Weights of a small mixture-of-experts language model, trained from scratch on English Wikipedia.
Size: vocabulary 32000, 21.8M parameters.
Experts: 16 experts in each of 13 layers, 3 picks a token, a softmax router, a shared expert of 256 neurons.
Training: a variant of Muon for the experts, 385M tokens.
Below are experts of layer 3 (counted from 0) of a mixture-of-experts language model. Rows are named up (a neuron's input weights, with its number), down (a neuron's output weights, with its number) and show model dimensions 0-191. Each number is 50 + 15 x the weight over its row's rms, rounded and kept within 0 to 99.
Before each expert's rows: "comes before" lists some tokens at least twice as common just after its tokens as in all text; "mostly gets" lists some tokens that are sent to it at least half of the time. This comes from a sample of Wikipedia text that the model never trained on. Tokens count by the router's weight.

# expert 10
comes before: ",", " of", "s", "'", "a", "\""
mostly gets: " family", "er", " year", " order", " father", " contract"
up15:30 50 77 60 48 51 35 46 66 47 45 25 79 56 45 73 53 69 56 47 46 40 39 86 57 68 32 27 33 56 40 40 49 53 54 39 66 53 55 78 47 40 52 71 61 47 70 55 42 45 72 39 39 51 38 56 57 41 56 58 36 59 54 27 52 35 74 60 93 47 45 56 49 48 57 57 43 70 33 66 54 41 38 45 54 74 57 51 23 33 77 35 22 44 76 57 14 38 18 38 54 62 73 57 30 39 62 61 33 40 29 80 43 48 38 68 50 61 42 35 25 40 36 52 16 50 58 41 25 59 36 29 69 63 51 34 45 45 24 76 57 47 57 67 61 45 26 49 64 56 64 59 43 58 45 18 54 45 47 45 40 46 34 27 60 59 53 43 67 64 81 45 77 62 49 69 49 71 47 59 51 60 51 43 70 26 69 50 35 70 43 17
down15:35 59 38 47 41 37 63 51 18 14 53 21 54 68 47 78 46 70 60 46 69 80 40 55 58 62 35 45 50 44 33 49 68 59 66 37 50 60 64 66 66 35 31 38 47 27 17 63 14 55 82 55 40 34 49 29 72 41 63 61 47 59 30 34 70 47 43 48 54 67 55 42 53 64 36 55 57 86 47 56 58 54 38 51 36 60 58 74 40 38 38 57 50 58 11 54 66 52 42 27 64 66 44 58 53 60 50 63 38 32 43 48 37 44 73 40 37 52 56 35 43 62 58 60 69 62 35 69 36 34 44 61 26 35 38 54 47 39 54 51 64 57 47 65 74 76 55 75 46 00 35 65 51 50 80 63 43 32 36 54 52 30 67 66 43 48 66 66 14 60 31 51 65 71 39 47 60 62 45 42 75 41 49 48 37 55 62 62 26 35 58 31
up16:50 63 66 24 53 36 52 47 46 74 72 45 33 67 51 83 47 55 25 53 12 45 74 59 84 30 38 42 49 69 51 54 76 55 57 70 25 45 67 55 35 18 71 38 47 39 50 51 71 36 69 40 52 55 39 58 66 40 64 48 46 50 62 65 33 47 76 62 32 48 41 58 65 43 50 34 56 41 26 34 52 35 35 80 47 47 42 74 69 70 58 44 36 28 11 46 42 60 80 73 62 50 62 55 49 32 31 68 61 40 44 17 66 66 50 64 45 20 59 44 37 71 40 42 46 55 43 16 29 42 56 36 38 50 44 49 55 46 66 64 43 35 56 63 36 64 50 35 78 40 38 72 37 58 37 58 47 52 67 51 18 71 61 23 53 49 43 32 51 57 65 71 67 50 63 42 60 64 56 38 38 69 65 55 46 29 33 51 62 36 45 29
down16:30 59 30 74 63 57 65 20 16 63 21 29 40 38 47 81 73 43 40 59 51 68 32 45 45 82 43 28 62 54 65 61 54 35 74 59 57 68 54 60 52 59 56 54 42 65 76 44 60 37 25 31 59 29 52 30 14 31 61 49 42 45 50 72 67 75 53 48 61 45 56 26 36 45 58 39 48 59 08 27 47 36 60 61 33 79 38 53 66 47 55 70 70 23 66 44 35 46 73 38 61 56 56 46 67 45 46 33 63 62 41 46 40 51 58 44 39 46 67 67 62 74 44 47 45 65 52 64 68 38 48 60 54 54 57 32 50 73 42 36 57 20 25 87 42 52 30 20 39 69 55 57 33 20 52 67 63 51 49 45 61 44 34 49 32 50 47 46 51 61 64 16 61 47 77 47 58 52 55 42 51 15 49 52 60 60 73 54 53 47 46 47

# expert 3
comes before: "-", "|", "\n", "s", " The", "=="
mostly gets: " He", " J", " E", " H", "'", " W"
up39:63 38 51 29 40 37 32 49 51 65 42 57 50 35 60 38 56 22 44 46 55 29 51 49 57 52 68 18 30 77 52 25 37 30 28 65 31 59 65 43 56 41 66 56 24 89 36 52 34 55 74 59 37 61 71 63 96 52 49 52 34 52 53 39 39 60 48 46 33 22 48 51 57 35 48 42 49 37 32 68 75 54 41 46 71 56 39 51 45 76 49 46 37 61 50 54 75 64 87 76 55 71 57 29 55 42 48 71 47 55 46 43 42 45 67 62 67 60 73 41 52 50 68 90 37 51 44 33 29 67 58 40 45 60 13 35 58 43 37 42 54 43 55 48 80 43 46 37 28 29 80 66 55 55 47 54 63 53 54 50 46 54 79 32 40 61 41 54 70 41 63 46 61 54 35 54 39 28 43 32 66 37 52 28 29 24 45 61 19 59 67 29
down39:54 48 57 12 27 67 34 44 34 59 53 51 52 43 52 26 49 28 41 34 67 70 61 52 51 53 34 51 59 60 35 51 36 39 56 38 39 66 52 58 63 43 32 47 41 63 48 62 43 68 89 62 60 59 60 24 28 71 54 60 60 46 34 58 48 46 35 45 55 50 82 28 51 90 50 47 76 54 31 34 37 50 63 49 63 67 22 54 54 34 64 36 44 22 53 47 80 42 45 50 32 62 86 63 51 32 48 67 73 45 52 43 40 51 38 38 59 52 56 48 46 52 48 65 44 51 33 55 69 45 63 55 33 61 52 74 58 76 04 51 62 47 44 33 45 43 72 57 46 50 28 19 71 49 27 32 34 65 53 64 41 47 24 80 65 50 42 36 56 49 47 37 69 79 47 37 69 50 61 48 53 51 66 57 56 46 39 31 05 83 71 33
up40:45 56 61 34 35 25 33 38 49 17 37 43 59 78 46 45 42 54 74 56 62 50 42 41 91 53 40 40 57 54 47 07 36 54 62 39 37 41 31 76 45 44 67 51 49 71 53 42 33 33 86 47 46 70 45 61 58 50 53 50 72 58 54 55 47 41 39 30 38 78 32 49 32 43 46 61 54 62 47 79 61 58 56 65 41 51 43 63 38 31 26 51 27 81 52 57 59 87 66 66 48 56 63 59 51 42 58 48 82 71 24 50 54 65 34 42 66 67 66 37 37 56 73 68 34 57 29 43 26 47 60 51 44 47 65 44 57 45 82 51 41 36 45 19 66 52 40 44 38 22 59 59 59 78 25 50 61 43 58 25 55 80 48 49 53 35 54 45 75 34 45 24 49 70 45 62 77 48 39 28 26 47 67 56 30 38 35 40 37 52 40 52
down40:50 46 41 71 16 45 45 53 63 43 38 40 39 59 53 26 13 54 54 11 42 67 51 36 58 49 53 21 78 46 34 51 47 68 32 25 57 36 29 36 49 42 61 29 34 55 39 64 56 44 53 31 64 73 50 64 60 50 53 67 43 44 52 52 56 67 68 39 41 69 48 43 54 47 55 40 59 46 91 47 47 60 63 38 28 68 70 48 59 54 28 28 49 82 64 42 43 67 38 45 54 40 62 53 58 48 28 38 40 80 17 50 69 60 55 46 63 40 37 48 52 42 41 48 76 50 49 63 55 36 23 75 16 56 61 64 25 46 59 54 44 11 80 61 57 54 44 40 47 60 83 56 64 73 42 32 74 42 85 78 39 45 36 53 57 40 64 69 41 47 31 42 36 30 56 53 53 53 55 44 55 52 64 59 48 79 58 64 59 30 20 68

# expert 15
comes before: " |", " ", " 0", " 1", ";", " 2"
mostly gets: "–19", " V", " 26", " 2", " 19", " E"
up15:36 40 52 46 21 69 34 36 69 66 40 54 69 53 44 70 54 53 43 43 66 41 44 39 46 87 65 33 22 43 53 36 78 71 56 46 51 57 61 52 52 64 51 40 68 52 60 71 54 53 50 59 55 50 50 53 62 28 53 38 65 30 39 15 61 25 63 24 72 22 51 46 54 52 53 55 66 67 28 52 46 60 31 35 49 70 59 39 55 75 79 63 25 26 55 49 64 32 36 52 49 25 18 63 44 47 67 57 49 64 35 63 28 49 27 76 29 65 56 71 39 66 48 69 33 60 51 74 36 27 54 35 49 59 80 41 63 42 78 62 51 32 47 77 62 36 40 60 58 48 51 52 41 47 29 53 88 43 52 65 50 56 45 37 31 64 38 51 58 71 50 57 57 59 46 62 59 14 14 52 41 08 52 56 58 55 60 52 36 38 27 45
down15:17 40 68 99 66 78 60 71 22 45 30 11 28 55 62 51 25 59 62 46 41 60 40 42 51 67 46 35 43 45 76 40 59 46 47 40 36 61 66 69 64 41 58 45 28 38 31 74 17 70 62 24 90 53 30 43 43 34 41 47 28 44 19 54 39 40 50 51 60 35 75 70 67 32 45 53 24 35 46 29 34 40 64 56 74 72 84 57 15 69 50 49 52 62 52 58 51 35 40 53 58 42 48 40 37 55 36 56 57 53 57 42 57 56 54 60 56 70 60 42 37 56 63 48 40 58 50 62 44 53 44 64 39 42 45 40 71 49 45 39 57 51 36 53 49 80 31 53 48 35 52 63 55 27 72 64 39 42 38 45 57 37 48 53 28 55 29 48 33 49 56 55 72 46 47 48 72 56 64 42 64 67 59 35 69 44 50 65 72 61 45 46
up16:40 69 60 39 49 17 57 17 59 31 39 42 46 57 60 63 40 52 39 63 33 45 45 42 68 37 65 28 35 59 53 50 53 46 42 51 49 62 68 67 67 13 78 43 49 65 69 38 37 31 67 24 72 46 41 45 77 49 54 64 48 64 53 54 23 53 69 39 29 33 56 39 62 66 43 67 73 54 25 42 65 24 45 71 27 46 21 43 45 55 60 50 61 21 26 73 36 67 77 61 42 47 77 35 55 50 65 60 42 46 44 35 68 59 42 35 40 48 46 62 43 68 19 45 40 39 65 52 24 35 52 64 48 63 61 59 61 64 99 55 43 62 66 53 41 53 27 69 66 58 44 39 52 68 33 37 49 34 86 53 45 61 55 47 41 30 36 60 79 30 42 52 67 47 41 51 51 15 45 55 50 40 59 63 46 47 65 54 48 88 35 37
down16:48 60 72 96 28 60 30 72 47 39 37 51 33 55 56 66 35 64 58 42 67 62 28 59 49 39 87 58 39 66 40 61 55 53 31 36 39 62 63 37 28 55 31 26 62 51 39 36 53 71 27 50 47 32 72 38 47 63 87 30 49 16 48 57 68 56 46 42 75 32 50 52 66 40 63 28 50 33 51 55 30 10 62 53 34 51 35 59 39 23 65 43 47 48 46 56 76 52 59 46 66 41 45 27 72 78 58 60 69 43 33 65 53 62 30 29 19 56 64 61 57 60 38 35 55 52 42 43 57 31 64 51 65 68 44 31 45 55 30 22 50 48 58 63 47 60 60 24 65 49 40 35 25 58 51 35 54 50 36 36 60 40 67 73 65 41 66 73 54 29 75 37 55 37 78 66 33 61 35 50 39 63 65 56 33 52 67 42 55 66 63 48

# expert 11
comes before: "\n", "|", "-", "==", "The", " The"
mostly gets: " women", " Votes", " Conservative", " Democratic", " Republican", " States"
up15:63 45 49 42 52 84 24 58 50 60 60 40 96 41 34 52 58 53 56 38 57 14 45 93 58 62 57 39 24 54 18 16 42 39 75 38 70 37 58 40 46 45 58 43 50 57 73 73 49 51 68 48 34 62 33 64 60 61 41 83 56 45 60 33 43 45 70 46 66 43 28 47 72 60 49 35 48 59 30 62 56 56 38 43 47 63 68 52 39 65 51 57 29 63 52 58 50 39 56 71 61 42 61 58 48 48 51 78 42 65 25 30 40 68 01 33 50 63 67 37 47 62 44 65 22 48 63 49 34 67 60 50 45 43 57 35 58 17 38 40 43 54 42 44 28 47 39 61 92 46 69 70 56 66 42 44 39 51 53 36 36 37 27 47 40 47 30 52 55 65 67 80 58 53 59 56 44 35 53 48 59 35 51 25 30 38 53 83 53 51 60 35
down15:37 63 57 69 54 49 23 73 50 63 47 64 34 54 14 57 38 57 42 21 65 50 37 55 55 54 51 61 62 56 50 45 38 21 26 48 40 36 66 78 46 65 55 41 00 68 49 39 25 24 35 62 48 54 57 67 53 41 60 63 51 53 62 24 65 53 38 59 23 48 65 59 58 50 51 68 32 54 24 25 74 53 25 50 49 60 56 37 31 47 63 83 31 65 42 41 87 34 37 52 43 45 54 63 59 53 56 50 56 25 51 59 59 45 46 76 62 59 74 46 38 21 56 54 64 48 42 73 37 39 68 50 27 39 54 50 53 42 26 49 30 27 45 35 46 75 63 77 49 62 34 60 64 29 45 57 34 65 36 80 41 40 43 35 66 64 64 66 42 69 33 57 51 66 58 59 63 72 63 43 48 38 40 28 75 31 73 71 57 39 42 63
up16:62 56 34 37 26 29 65 35 71 64 48 54 68 16 62 60 59 60 19 71 44 41 67 74 60 41 36 26 36 47 50 57 52 52 34 33 36 46 77 52 53 36 43 35 79 60 50 62 54 36 50 67 75 48 39 66 72 32 60 75 51 65 66 36 43 63 60 51 44 60 28 54 35 37 72 44 63 43 53 63 53 20 59 73 70 36 48 45 37 85 43 43 71 31 52 68 35 53 71 64 57 49 51 40 12 57 65 85 49 59 47 49 42 05 37 46 73 70 46 27 53 40 42 37 30 33 57 32 37 36 25 41 49 27 92 42 44 46 91 44 63 45 77 51 48 70 50 62 68 27 60 50 47 51 45 46 37 43 63 38 23 54 50 47 70 43 42 50 43 50 72 42 57 52 49 51 42 48 58 55 55 42 47 38 59 34 56 72 32 38 41 43
down16:41 89 65 71 35 69 52 28 18 47 67 47 30 37 70 39 37 41 39 49 54 42 68 33 58 35 61 60 18 54 59 72 45 49 44 74 52 66 36 33 35 43 37 22 51 29 39 65 49 69 73 58 75 62 33 62 55 22 50 23 62 47 49 38 47 80 51 53 67 65 61 44 35 33 38 27 53 32 20 38 27 51 76 87 66 42 34 54 57 62 61 46 39 54 60 42 40 42 64 59 62 31 56 53 56 38 45 37 54 39 21 63 54 59 39 78 45 48 34 63 73 46 53 29 31 48 40 45 85 57 86 39 56 48 50 28 71 51 73 39 44 42 49 15 58 79 69 47 40 61 44 39 36 49 46 64 35 52 74 32 56 39 67 58 56 54 80 58 59 71 50 48 62 52 33 36 41 48 36 63 41 72 46 44 35 48 47 61 44 55 69 34

# expert 7
comes before: " the", " a", " be", " an", " his", " been"
mostly gets: " was", " on", " were", " had", " been", " to"
up15:67 20 35 67 69 58 30 37 61 43 49 39 52 48 54 52 58 55 42 38 91 25 43 70 60 78 57 34 39 55 51 24 73 19 34 69 63 47 39 34 34 64 33 37 55 70 62 90 47 52 52 35 44 53 30 40 64 32 57 34 57 47 73 42 55 47 57 62 51 62 59 28 85 67 34 37 16 67 71 54 49 43 32 43 93 74 63 20 35 59 46 43 31 54 67 31 70 48 56 38 60 51 66 49 42 55 62 68 51 55 62 49 39 56 09 41 47 22 58 41 46 46 57 51 31 39 72 55 56 57 56 55 65 41 61 26 43 30 48 62 47 42 37 48 43 43 45 56 87 37 61 57 62 42 30 49 47 53 43 55 62 33 28 39 50 47 25 45 51 55 50 66 50 48 65 59 63 65 71 46 52 24 34 63 45 39 66 74 51 39 55 86
down15:29 42 39 44 53 47 33 45 26 17 49 38 32 46 42 55 56 74 39 20 66 66 44 66 61 53 65 30 70 61 34 44 44 21 76 48 48 66 40 36 67 68 74 36 29 50 36 45 36 47 47 74 62 61 66 58 33 45 46 95 34 64 35 48 43 51 31 76 07 51 63 55 49 57 52 71 32 47 34 52 66 58 34 83 58 44 39 50 28 51 48 56 51 66 62 52 49 30 28 37 52 39 51 47 47 62 42 47 35 50 53 40 60 46 46 60 51 39 98 34 54 31 56 76 41 39 66 62 49 50 41 55 49 64 37 56 48 71 45 62 34 58 70 57 57 61 36 46 49 51 52 62 47 59 72 69 64 62 35 67 54 30 54 44 17 61 64 91 43 57 60 55 77 28 44 63 28 58 78 33 74 60 49 41 30 44 45 49 21 32 26 55
up16:42 62 39 42 31 25 51 46 53 43 48 54 59 37 61 56 40 51 51 65 38 40 72 46 82 55 29 24 48 27 68 55 51 48 66 50 47 68 69 34 69 50 68 36 55 60 47 36 65 65 48 38 44 46 63 50 69 25 44 66 37 51 69 69 47 37 64 74 34 39 25 55 26 61 59 39 46 22 35 57 51 25 31 72 50 55 44 70 52 58 51 39 52 30 46 45 24 58 81 48 48 45 81 47 36 47 79 62 60 29 43 68 80 56 16 62 48 51 55 50 40 78 24 49 23 48 47 46 34 26 42 58 36 49 53 41 66 52 59 55 66 35 53 69 40 74 58 61 61 43 54 55 27 55 65 68 45 31 34 72 55 55 37 41 51 56 47 46 62 32 56 47 80 47 88 54 44 43 73 20 39 41 32 77 71 23 54 49 36 73 58 03
down16:51 85 22 62 50 42 46 38 08 58 44 40 69 22 53 73 37 59 31 30 55 58 65 37 37 77 62 44 33 64 58 61 43 55 43 39 67 57 45 43 36 52 53 29 54 68 55 65 33 85 33 39 49 70 37 30 57 29 56 37 51 75 61 66 47 27 35 58 78 56 34 41 42 65 41 30 47 20 09 32 49 35 64 83 65 49 58 41 68 57 70 49 48 48 44 57 40 56 48 45 39 61 63 30 45 51 73 54 49 41 42 55 74 60 18 53 34 59 49 43 78 55 57 44 49 52 37 22 60 41 85 46 59 46 56 40 60 69 49 57 52 53 43 40 59 60 80 21 52 68 66 51 45 61 43 43 39 66 61 50 99 40 32 41 55 51 59 51 23 53 43 44 41 22 49 47 46 24 42 67 41 35 61 52 51 64 59 49 38 70 46 69

# expert 4
comes before: " the", " a", " his", " he", " it", " their"
mostly gets: " from", " not", " when", " between", " but", " after"
up15:38 42 61 44 43 60 46 48 88 62 48 46 70 50 47 83 65 87 48 24 50 48 36 50 38 60 46 29 27 56 44 41 37 51 41 46 54 57 45 56 42 58 10 22 64 48 54 73 46 58 34 60 50 54 49 52 53 58 41 37 49 53 59 22 57 53 46 24 60 65 50 62 53 83 39 47 54 77 53 73 36 47 57 71 49 75 36 49 52 57 75 55 31 44 53 79 52 07 38 50 71 46 21 55 33 62 74 68 34 28 35 72 37 46 29 42 50 85 61 50 51 53 54 57 25 18 55 53 20 56 71 40 33 33 60 17 67 47 62 52 37 39 56 45 52 41 47 72 73 53 47 47 56 42 52 41 71 40 37 64 47 41 39 31 75 50 35 33 51 62 71 75 50 48 67 36 61 51 43 64 49 23 63 46 37 35 72 59 24 70 66 43
down15:64 44 42 52 52 47 47 47 31 49 80 51 48 44 44 89 15 88 36 35 43 82 31 41 66 32 72 64 56 41 41 59 64 34 63 25 53 51 77 64 63 58 54 18 36 33 35 68 45 61 27 42 67 36 55 55 48 20 58 57 45 61 63 36 60 55 30 47 34 55 51 52 46 71 37 37 35 60 47 65 49 44 55 81 32 67 56 39 23 52 91 52 54 37 41 61 64 81 50 42 39 29 68 78 52 37 22 58 23 38 42 70 61 43 48 33 43 50 78 56 63 19 49 54 49 21 49 52 65 50 61 46 44 52 65 67 50 62 55 53 61 83 50 39 63 42 59 66 65 28 23 65 45 24 46 65 54 49 39 44 68 41 42 55 55 41 40 61 20 61 43 55 53 64 63 32 68 47 53 52 32 16 45 41 39 68 50 51 45 56 45 37
up16:40 56 39 40 43 29 50 45 39 38 32 76 70 38 34 81 64 37 48 66 42 72 65 51 71 52 44 31 44 36 35 34 76 45 33 75 43 63 52 50 47 30 44 50 51 33 77 44 55 51 41 32 40 28 53 69 67 35 67 60 41 54 57 50 31 61 39 52 47 34 72 60 75 63 50 28 40 58 21 42 40 33 30 73 40 49 26 43 60 85 58 73 75 32 27 69 27 32 70 54 56 46 83 44 20 47 39 54 44 47 54 48 88 61 39 58 31 40 68 58 33 73 48 58 32 25 78 39 15 27 47 50 35 52 76 55 54 56 64 57 54 62 60 48 39 75 25 62 71 46 56 59 52 51 39 67 42 42 43 64 36 39 60 67 46 64 28 66 69 51 89 48 62 52 37 57 25 31 64 46 44 40 51 57 50 45 54 57 26 54 53 54
down16:42 73 40 57 53 44 30 51 22 61 32 46 45 37 50 61 73 57 38 55 29 79 45 43 44 43 56 20 42 73 59 63 77 65 63 39 53 43 48 61 40 63 55 36 26 67 57 52 52 63 35 61 33 56 33 44 37 49 71 47 34 43 67 87 63 37 12 43 59 61 48 45 70 53 62 59 52 46 11 54 55 20 62 82 42 28 52 78 50 51 51 41 61 30 61 67 67 67 58 19 39 58 43 26 41 73 53 60 44 55 44 54 44 63 49 38 60 43 42 67 35 81 48 30 46 49 57 54 49 32 43 56 57 55 46 52 23 44 53 30 54 41 65 69 63 37 46 39 58 65 47 26 30 48 47 53 38 46 39 39 83 60 73 34 56 43 58 64 27 75 51 16 51 27 44 43 61 16 37 71 48 50 47 66 57 69 70 16 71 43 63 81